python train.py --n_experts=256 --experts_per_token=6 --moe_layers=[2, 3, 4, 5, 6, 7] --router_score="softmax" --normalize_top_k=true --routed_scale=1.0 --router_z_loss=0.001 --init_std_router=0.0215 --vocab_size=32000 --norm_eps=1e-06 --tie_word_embeddings="early" --optimizer="soap_variant" --beta2=0.95 --train_tokens=791300000
Below are experts of layer 2 (counted from 0) of a mixture-of-experts language model. Rows are named router (the router's row for the expert) and show model dimensions 0-31. Each number is 128 + 32 x the weight over its row's rms, rounded and kept within 0 to 255.
After each expert's rows: "gets" lists some tokens that make up at least twice as much of what it gets as of all text; "comes after" lists some tokens at least twice as common just before its tokens as in all text. This comes from a sample of Wikipedia text that the model never trained on. Tokens count by the router's weight.

# expert 79
router [161 110 180 139 160 140 177 167 130 102  93 102 155 158 142 130 139 143 160 108 149 148 127 111 113 181  84 150 125 165 105 117]
gets: " ", " re", " U", " No", " The", " St"
comes after: " |", " and", " the", ",", " a", " of"

# expert 38
router [141 101 141 143 141 135 163 133 135  38 109 121 140 184 131 143  79 171 118 119 147 121 126 109  60 152 117 119 129 133 124 202]
gets: " the", " The", "The", "the"
comes after: " of", " in", " to", " for", ".", " with"

# expert 69
router [135  98 148 163  78 168 168 144 143 131 113 104 138 128 160 103 120  84 150  94 112  87 107  96 126 164  85 201 120 167 123 139]
gets: " I", " A", " D", " B", " U", " E"
comes after: " \"", " (", "-", " I", ":", "=="

# expert 137
router [218 134 163 106 145 138 130 129 170  99 148  90 170 166 134 150 106 180 198  66 139 136 131  95 107 168 105 117 187 137 116 209]
gets: " with", " for", " by", " between", " under", " from"
comes after: ",", " along", "s", "ed", " used", " associated"

# expert 46
router [206  94 125 123  84 125 126 142 122  49 112  90 158 179 129 117 109 135 163  89 119 109 142  64 100 147 134 113 160 130 137 166]
gets: "-", " /", " -", " •", "/", "–"
comes after: "\n", " Al", "    ", " al", " non", " Runners"

# expert 183
router [142  91 128 143 158 122 168 152 123  65 122  96 155 143 140 156  97 146 139 113 203 118 141  91 104 139 122 175 159 111 120 166]
gets: "|", " is", " was", " a", " are", " an"
comes after: "\n", " is", ")", " It", " was", " it"

# expert 156
router [151 107 153 107 159 122 137 142 116 108  97 107 152 149 147 167 141 174 138  93 138 115  91  84  90 153 119 153 162 174 148 166]
gets: "-", " -", " –", " |", " —", " of"
comes after: "\n", " ", " List", " University", " 2013", " Museum"

# expert 20
router [156  83 185 164 111 175 173 155 115 123 141  68 191 148 123 222 114 168 133  99 153 195 140  97 157 146 122 109 145 134  97 137]
gets: " President", " Chief", " of", " Minister", " General", " Secretary"
comes after: " the", "-", " of", " a", " Chief", " States"

# expert 25
router [127 106 132 110 124 138 227 130 208  88 131 107 135 150 132 110  85 167 129  88 140 187 130 132 102 167  77 141 133 137 137 160]
gets: " first", " second", " most", " third", " best", " new"
comes after: " the", " a", " The", " his", "The", " its"

# expert 252
router [208  89 204 120 225 138 195 175 118  67 100  95 154 134 108 133 140 162 163 108 143 134  99 132 111 180 104 136 171 161 126 164]
gets: " Al", " al", " A", " ", " An", " E"
comes after: " |", ",", " (", ":", " as", "/"

# expert 36
router [146 129 164 166 173 109 114 178 101 110  34 101 183 144 101 122  60 144 134 109 128 155  83 147 129 144  85 146 131 114 105 131]
gets: " States", " State", " California", " Carolina", " York", " University"
comes after: " United", " New", ",", " South", " North", " of"

# expert 103
router [139  51 156 169 153 130 162 154 120 113 106  90 136 119 129 107  82 117 185 120 179 152 121 129  68 141  60  97 134 101 145 142]
gets: " |", ";", "2;", " 1–2;"
comes after: ")", " —", " 0", " ", " 1", " JPL"

# expert 193
router [169  75 147  95 156 160 138 179 155  19 118 114 147 106 152 175 108 172 163 129 166 150 145 109 115 140 139 102 136  91 157 151]
gets: " as", " after", " for", " before", " when", " by"
comes after: ",", " after", " years", " due", " year", " time"

# expert 73
router [126  79 129  92 123 143 137 187 133  88 108 103 145 133 134 208  63 181 176 114 147 137 121 108 120 132 124 210 167 120 117 145]
gets: "age", " (", "aged", ")", " birth", " age"
comes after: " (", "-", ":", "age", "aged", "–19"

# expert 240
router [162  98 138 161 124 126 151 137 143  78 134   6 180  71 118 149 114 164 153 123 161 101 149 149  61 135 120  79 171 128 196 181]
gets: "|", "\n", "-", " °", " Average", " (°"
comes after: "\n", " |", "|", "---|---|---|---|", " Average", " scores"

# expert 115
router [148 109 123 139  89 137 171 181 146 103 149  69 154 148 132 149 107 124 199 115 161 170 132  87 132 126  74 102 165 108 129 157]
gets: " 1", " 6", " 2", " 10", " 5", " 3"
comes after: " |", ":", "|", ";", "N", " /"

# expert 218
router [130 104 172 142 113 162 139 145  92 115 132  89 162 124 137 164  97 160 193  69 126 188 111  85 107 146  93 111 132 115 152 120]
gets: " St", " University", " State", " Church", " College", " School"
comes after: " the", " of", " St", " University", "-", " National"

# expert 207
router [176  43 119 164 112 158 219 140 142  62 128  91 127 130  83 128 101 140 169 138 131 181 108 121  60 152 128 196 162 145  92 127]
gets: " no", " No", " some", " any", " other", " more"
comes after: " a", " and", " with", " is", " are", " was"

# expert 99
router [123  47 152 155 125 159 127 143 138  58 126  80 145 164 119 199 149 153 116 129 155 126  65 148 125 132 150 105 149 109 169 131]
gets: "===", "==", "See", "\n", " See", " List"
comes after: "\n", "|", "==", "-", "See", "==="

# expert 212
router [145  81 137 110 131 135 141 152 120  46 131 130 152 123 125 139  33 137 200 110 150 162 156 120  95 123  93 107 153 132  99 136]
gets: "\n", " =", "=", "==", " (", " is"
comes after: "\n", " =", ".", ")", " is", " politician"

# expert 163
router [170 112 145 158 101 139 175 134  99  97 119  90 147 151 137 138  76 118 134 113 123 122 133  97  56 174 125  77 134 125 163 244]
gets: " the", " The", " a", "The", " an", " A"
comes after: ",", ".", " is", " as", " with", " was"

# expert 170
router [177  66 123 143 149 157 175 164 107  93 138  96 167 118 109 130 110 182 147 128 147 131  98 105 137 167 124 119 164 124 114 188]
gets: " to", " back", " due", " returned", " left", " return"
comes after: " was", " were", " be", " to", " been", " he"

# expert 141
router [148  98 244 133 152 140 153 157 126 135  82  96 169 164 141 126 140 194 126 130 134 136 110 128 109 141 110 100 112 142 131 152]
gets: " ", " —", " Nominated", " list", " None", " 10"
comes after: " |", ";", "|", " /", " guest", " 1"

# expert 24
router [171  81 118 132 129 158 165 126 150 123 116  49 158 146 155 169 121 193 140 142 178 111 101 130 141 136  91 145 123 108 107 168]
gets: "---|---|---|---|", " |", "|---|---|", "\n", "|---|---|---|", "|---|"
comes after: " |", "---|---|---|---|", "\n", "|---|---|", "|---|", "|"

# expert 148
router [174  73 141 110 135 133 127 190 123  71 111  59 128 137  97 117 114 168 169  94 101 121 134  70 126 151 105 107 168 159 118 167]
gets: "\n", "-", "1."
comes after: "\n", ")", " information", ";", " (0)", "ia"

# expert 194
router [142 127 141  79 142 154 172 157 168  73  94 107 175 126 128 157 151 108 149  82 158 174 154 143  79 141 109  94 188 136 119 171]
gets: " as", " including", " known", " such", " named", ":"
comes after: " such", ",", " known", " also", " is", " as"

# expert 143
router [218 111 170 127 144 137 122 165 101 100  98  92 158 133  85 116 144 160 131 124 131 141 112 135  70 115 120 184 181 142 106 172]
gets: "|", "-", " |", " -", " USA", " ENG"
comes after: "\n", " ", " MF", " DF", " FW", "\""

# expert 210
router [145  79 115  94 151 194 158 117 117  84 103  97 133  82 135 124 176 194 164  87 157 137 139  84  93 132 102 138 152 145 183 125]
gets: "s", " S", "c", " that", " top", " time"
comes after: " in", "'", " at", " In", "s", "("

# expert 63
router [190  83 108 142 107 132 199 169 104 116 103  77 104 162  78 109 119 135 151  80 118 150 110 120  69 170 112 138 173 109  90 131]
gets: " ", " A", " S", " E", " P", "A"
comes after: " |", "|", ":", ";", "N", " MPC"

# expert 161
router [158 108 194 118 124 118 139 146 134 113  64 113 119 159 119 164 139 155 118  75 145 114 100  93 121 171  84 120 173 152 154 106]
gets: "-", "th", " of", " century", "time", "year"
comes after: "-", "th", " first", " second", " 4", " 3"

# expert 215
router [124 127 142 196 123 138 129 138 141 120 141  81 130 163 136 123 121 162 157  99 135 160 148 136 131 128 112  82 135 113 100 102]
gets: "\n", "==", "===", "|", "====", "="
comes after: "\n", " |", ".", " =", ".\"", ")."

# expert 182
router [169 107 119 126 144 153 173 146 176  95  93  79 186 133  98 117 116 137 119 125 145 136  84 101  88 140 122 154 160 165  97 157]
gets: " was", " is", " are", " were", " had", " has"
comes after: " he", " it", " He", " It", ",", " which"

# expert 88
router [177 110 178 137 197 142 182 163 134 112 126  99 151 100 145 133 168 144 116 129 161 122 126 121 104 158 102 124 146 176  98 144]
gets: "\n", " served", " who", " service", " serving", " serve"
comes after: " |", " (", " to", ",", " and", ";"

# expert 213
router [143  83 115  71 101 134 133 119 118 114  68  98 148 189  93 147 115 141 199 134 158 124 120 126  98 139  92 147 149 129 154 133]
gets: ":", "com", " Website", " www", "gen", " Order"
comes after: "-", " Website", "com", ":", "c", "://"

# expert 169
router [168  89 120 105 165 139 208 134 136 102  90  65 147 119 107 121 127 143 137 138 140 142  93 109 128 182 116 126 163 102 155 130]
gets: "s", "'", " his", " its", " their", "t"
comes after: "'", "’", " ", " Women", " women", "("

# expert 15
router [174  78 135 132 102 155 128 130 117  77 104 101 158 112 137 148  94 147 139 110 123 135 125  76  55 151  57  99 168 167 105 156]
gets: ".", "\n", ").", "\".", ".\"", " 2019."
comes after: ".", "s", ").", ".\"", " season", "\"."

# expert 132
router [174  92 158 178 105 145 199 149 140  61 133 106 129 146 126 133  88 149 139 126 139 109 110 127  43 154 126 104 119 126 116 146]
gets: " the", " a", " an", "The", "the"
comes after: " of", " in", " as", " to", " with", " is"

# expert 174
router [172 119 147 136 110 155 144 163 149  66  98 131 171 176 100 135  86 181 166 122 159 143 143  92  34 143 119 180 157  97 159 183]
gets: " the", " at", " on", " around", " about", " near"
comes after: " at", " in", " on", " to", " from", " of"

# expert 249
router [138  76 123 150 183 155 124 123 134 103  90  78 150 114 132 120 151 165 164  63 139 167  93 103 119 156  76 133 131 165 101 145]
gets: "\n", "5.", " Four"
comes after: ".", ")", "---|---|---|---|", "\"", ").", ".\""

# expert 118
router [154  91 129  99 151 158 153 140 120  69 115 107 166 120 155 172 123 189 128 107 151 140 135  71  99 143 114 118 146 122 161 165]
gets: " but", ".", " until", " after", " since", " However"
comes after: ",", ".", " even", " years", " time", " but"

# expert 14
router [154 115 152 121 171 148 186 154 129  59  82 105 132 156 121  99 158 163 130 112 163 132  98 133 109 152  99 182 140 121 105 135]
gets: " this", " same", " This", " also", " new", " other"
comes after: " the", " of", ".", " a", " his", "See"

# expert 8
router [157  83 133  82 141 149 169 156  93  87  76 101 210  87 151 114  95 172 114  98 135 155  96  52 129 157 127 174 157 141 169 126]
gets: " it", " It", " there", " he", " and", " they"
comes after: ".", ",", " that", " where", " and", " which"

# expert 122
router [113  92 183  97 115 166 108 192 145 146 109 134 117 143 141 155 147 139 119  98 168 184 126 102 119 145  81 129 135 120 128 141]
gets: " name", " title", " song", " list", " album", " term"
comes after: " the", " The", " a", " his", "The", " this"

# expert 162
router [180 112 162 126 178 118 198 178 165  98  74 103 168 134 100 116 175 143 154 125 140 149 127 127  94 207  95 138 120 115 129 156]
gets: "\n", " which", " |", " that", " who", " Award"
comes after: ".", ",", " ", ")", " JPL", ")."

# expert 126
router [181  18 141 139  64 134 126 181 139  63 148 110 160 118 115 129 143 201 127 100 137 143  95 117  79 117 112  86 149 119 120 127]
gets: "\n", "==", "===", "See", "====", " See"
comes after: "\n", " |", ")", " (0)", ";", " (1)"

# expert 22
router [164  47 112 121  82 114 124 150 131  64 123 120 138 124 102 146 102 179 183 102 166 163  98 132  55 117 104 130 123  93 118 142]
gets: " In", "In", "-", " January", " May", " March"
comes after: "\n", "-", ".", " on", "In", "On"

# expert 104
router [144  76 141 103 147 190 158 126 110 108 124  87 105 113 129 131 107 171 160 107 131 149 107 113 126 161  76 123 164 106  98 186]
gets: ".", " U", "'", " ", "U", "S"
comes after: " U", "S", " J", " F", " S", " O"

# expert 230
router [138  90 109 127  98 137 163 157 135  73  92  76 129 157 128 137 138 127 196 143  95 124 107 149 135 131 108 152 115 132 138 137]
gets: "-", "/", " L", " C", " P", "B"
comes after: " (", "-", " \"", "/", " N", " Al"

# expert 253
router [143 100 149 105 118 164 163 149 194 133 148 108 156 112 108 131 125 188 209 102 135 169 112  53 124 171 105 131 133 124 100 169]
gets: " of", " built", " made", " sold", "ing", " designed"
comes after: " to", " was", " and", " he", " also", " were"

# expert 197
router [153  75 113 142 166 116 132 127 145  75 109  70 124 143 111 167  99 155 152 118 159 107 146 113 122 172 135 114 163 122  92 138]
gets: " two", " three", " one", " four", " five", " six"
comes after: " |", "|", ":", ";", " of", " and"

# expert 234
router [145  99 184 124 188 130 137 141 106 123  80  95 164 133 141 137 105 130 138 143 128 176  91 119 115 112  80 101 147 102 131 114]
gets: " English", " British", " Original", " American", " French", " German"
comes after: " the", ",", " in", " of", " an", ":"

# expert 50
router [133  95 184 140 115 163 181 135 159  98 133 107 190 104 144 112 133 138 160 106 151 143  79  77  26 157 122 137 182 137 125 174]
gets: " that", " said", " what", " described", " how", " stated"
comes after: " to", " he", " and", " also", " said", " stated"

# expert 188
router [179  30 128 115  65 140 126 133 116  57 135 113 165 125 115 141 105 151 141 104 123 149  86  82  75 147  74  70 144 132 130 147]
gets: "\n", ".", "==", "===", ").", "===="
comes after: "\n", ".", ").", "\".", ".\"", " =="

# expert 123
router [158 136 137 131 142 152 140 155 159  79 100 119 234 120 152 169  81 142 134 129 118 125 142 102 115 164 128 132 182 139 136 209]
gets: " which", " that", " who", " where", " while", " when"
comes after: ",", ".", "),", "\",", " However", " that"

# expert 107
router [131 119 166 146 107 155 232 117 165  88  82 116 145 160 140 117 106 124 136  85 174 204 113 138  91 150 110 136  98  74 127 189]
gets: " of", " both", " former", " between", " two", " other"
comes after: " the", " of", " between", " List", " all", " a"

# expert 11
router [127  74 156 153 123 125 198 161 110 121 104 101 147 165 105 176 125 123 128  91 116 180 107 116 127 119  86 154 147 142 105 135]
gets: " United", " National", " New", " American", " South", " North"
comes after: " the", " of", ",", " in", " a", ":"

# expert 1
router [173 108 119 149 107 122 206 149 151  96 135  89 143 153 118 116 109 128 189  68 155 178 114 112 114 129 124 160 147 108 104 147]
gets: " 1", " 0", " 2", " 7", " 4", " 5"
comes after: " |", ":", "|", " $", ";", " /"

# expert 187
router [161  88 202 184 191 130 145 180 145 103  97 108 153 180 109 120 164 192 150 136 156 109 123 122 108 164 105 101 141 138 131 132]
gets: " ", " —", " list", " m", " 5", " 1"
comes after: " |", "|", ";", " (", "(", " (5"

# expert 209
router [157  89 126 118 115 161 165 102 114 107  91  88 151 101 121 112 110 173 139 100 176 141 120  69  81 139 122 159 165 139 143 197]
gets: " In", "In", " As", " a", " that", " in"
comes after: ".", " In", "\n", " As", " as", ","

# expert 164
router [146  54 193 145 111 141 164 124  99 112 105  98 202 154 131 167 146 169 129 121 113 125  54 140 100 127 101  97 124  95 107 125]
gets: " —", " ", "Population", " population", " Arthropod", " No"
comes after: " |", ";", " (", ":", "|", " •"

# expert 81
router [193  33 119 117 135 152 147 149 143  68 103  68 123 143 100 138 112 147 155 110 135 105 119  96 114 120 110 123 164 107 110 186]
gets: "-", "\n", " •", " Dates", " Established"
comes after: "\n", ")", " information", " (0)", " States", "^{2})"

# expert 57
router [173  84 136 131 192 145 127 146 156  94 133 103 131 143 175 157 134 147 170  89 207 123  95 100 124 185 109 107 166 116 150 162]
gets: " killed", " by", "ed", "ing", " killing", " destroyed"
comes after: " to", " was", " were", " and", " be", " been"

# expert 217
router [183 112 141 107 132 145 140 149 153 115  71  90 156 174 139 171  69 106 156  99 103 123 114  71 121 143  73  90 141 145 158 157]
gets: ";", " and", ",", ");", " but", "\";"
comes after: ",", "s", "),", "\",", " Stadium", "\""

# expert 250
router [151 105 147 138 172 119 139 203 131  49 109 106 154 149 124 111 131 132 160 133 129 135 123 133  77 119 113 165 158 105 108 168]
gets: "|", " September", " January", " August", " June", " October"
comes after: "\n", " on", "|", "In", " in", " December"

# expert 87
router [157  74 154 135 181 143 201  96 124  75  99 107 163 141 129 146 140 164 117 102 139 142 108 128 115 139  42 144 140 159 170 156]
gets: "S", ".", "C", " S", " ", "T"
comes after: ".", "S", " (", "-", " \"", "/"

# expert 165
router [139  83 155 104 148 104 216 162 125 142 110  92 164 130 119 104  93 207 153 132 143 130 144 129 107 137 116 126 160 107 121 141]
gets: " |", " 0", " 1", " 0;", ";", " 2"
comes after: " 0", " |", " 1", " 2", " 3", " 0;"

# expert 180
router [152 113 148 140 115 146 157 166 145  78  73  92 127 113 111 124 149 155 121  64 135 156  91 127 117 125 102 143 126  91 157 178]
gets: " York", " US", " New", " Washington", " City", " Red"
comes after: " the", " in", " New", "|", ",", " Los"

# expert 90
router [168 112 180 106 158 126 169 146 152 130  98  89 143 159 130 129 133 136 196  87 103 141 125 100  71 146 100 130 155 160 141 121]
gets: " home", " local", " live", " Home", " Live", " away"
comes after: " the", " a", " his", " their", " and", " to"

# expert 78
router [156  91 177  96 140 184 128 145 169  12 101 118 156 108 108  91 147 187 142 122 137 116 155 111 120 151 129  92 141  84 169 181]
gets: " the", " in", " on", " for", " of", " by"
comes after: " in", " of", " at", " on", " for", " released"

# expert 53
router [160  89 140 103 172 163 144 167 165 148 135  94 157 116 142 141 128 160 141  87  94 189  92 131 164 141 114 135 133 107  92 134]
gets: "\n", "==", "===", " ==", " ===", "===="
comes after: "==", "===", " ==", "\n", " ===", " ="

# expert 62
router [153  87 139 170 104 173 166 140 131  51 156  78 155 138 137 113  84 152 157 110 126 182 154  84  93 157 117 160 123 161 160 137]
gets: " one", " two", " part", " all", " end", " three"
comes after: " the", " a", ",", " as", " in", " is"

# expert 134
router [152 109 141  76 183 164 154 170 127 113  75 106 134  97  90 111  49 123 141 123 124 185  93 140  91 196  93 160 158 146 179 137]
gets: " he", " He", " she", " his", " it", " him"
comes after: ".", ",", " where", " that", " when", " which"

# expert 216
router [178  91 120 124 185 140 155 138 136 105 130  89 130  87 113 135 101 158 160 120 161 111 134  99 107 194 107 113 172 125 170 133]
gets: "'", "s", "’", " its", " their", " his"
comes after: "'", " People", " Women", "’", " women", "n"

# expert 60
router [155  76 178  99 144 151 144 194 112 137  90 105 174 138  91 123 144 159 190 100 151 165  89 163 118 174 113 153 122 104 158 160]
gets: " out", " number", " one", " Out", " version", " end"
comes after: " the", "-", " a", " in", " second", " his"

# expert 82
router [103  81 148  78 141 134 136 144 176 114 104 127 124  58 127 137 127 203 123 100 167 165 117 120  94 141 109 152 126 133 145 144]
gets: " time", " years", " year", " later", " day", " following"
comes after: " the", " same", " this", " a", " his", " first"

# expert 48
router [148  79 121 111 146 158 139 157 107  85  66  90 170 112 163 153  70 139 189 111 145  95 123  92  61 171 116 141 134 151 197 150]
gets: " on", " the", " in", " a", " off", " at"
comes after: " in", " on", " went", " at", " died", " born"

# expert 246
router [116  81 170 138 107 136 168 171 136 115 105  60 173 104  89 167  93 131 151 131 189 123 112 153 100 143 134 106 135 121 109 140]
gets: "-", " information", " Country", " code", " •", " Elevation"
comes after: "-", "\n", "Personal", " •", "|", "Scientific"

# expert 196
router [159  96 158 131 120 108 192 147 161 119  75  80 105 103 130 117  85 203 126 127 152 176 105 125  56 106 137  90 135 139 145 170]
gets: "ly", " also", " well", " often", " not", " been"
comes after: " is", " was", " are", " as", " were", "See"

# expert 75
router [159 118 170 177 152 157 155 187 137 131  95 125 143 129 101 113 164 137 151  88 157 166 126 127 127 189 113 129 144 126 110 180]
gets: "el", "N", "ate", "ry", "—", " of"
comes after: " W", "W", " E", " R", " F", " D"

# expert 159
router [111  85 140 157 169 145 148 173 149  69 115  53 124 143 109 138 170 151 119  53 123 129 138  71  93 120 108 104 161 108  89 149]
gets: "\n", "-", "|", "Personal", "Scientific", " Jr"
comes after: "\n", ".", ")", " =", " information", "'"

# expert 52
router [159  81 131 147 135 117 165 164 182  98 147  75 178 143 128 146 106 119 192  84 161 168 107  94  59 166 105 131 151 100 154 132]
gets: "=", " at", " won", " Born", " joined", ":"
comes after: "\n", "-", " he", " He", " Preced", " Born"

# expert 221
router [180 129 142  89 113 130 151 146 106 119  55  98 166 123 149 147 128 137 125 131 124 127 103  73 119 175 145 119 156 192 123 174]
gets: ",", " and", " or", " &", " who", " but"
comes after: "s", ",", " However", " however", "ing", " life"

# expert 184
router [118 107 127  93 111 141 163 165 120  52  99 105 137  82 130 134 134 182 168 136 168 139 115 112  65 127 104 170 138 126 169 154]
gets: " In", "In", " May", " March", " April", " September"
comes after: " on", "On", "|", " On", ".", " In"

# expert 237
router [155 102 159  87 123 154 154 145 128  52 110 116 154 151  99 167 142 144 176 126 162 125 143  84 114 123 127  45 147 138 163 172]
gets: " as", " a", " into", " an", " made", " became"
comes after: " as", " was", " is", " served", " known", " to"

# expert 214
router [136 137 170  99  73 137 149 121 122 109  91 111 145 100 128 145  97 148 169 108 162 104 138 117 139 167 110 147 153 151 108 124]
gets: " 3", " 4", " 5", " 6", " 7", " 8"
comes after: " |", "|", ":", ";", "N", " /"

# expert 243
router [163 100 136 138 151 140 160 116 181  83 122  97 129 143 119 102 120 203 128 109 131 141 114  92 100 135 113 134 149 161 149 159]
gets: " has", " is", " have", " was", " had", " also"
comes after: " has", " had", " he", " He", " have", " It"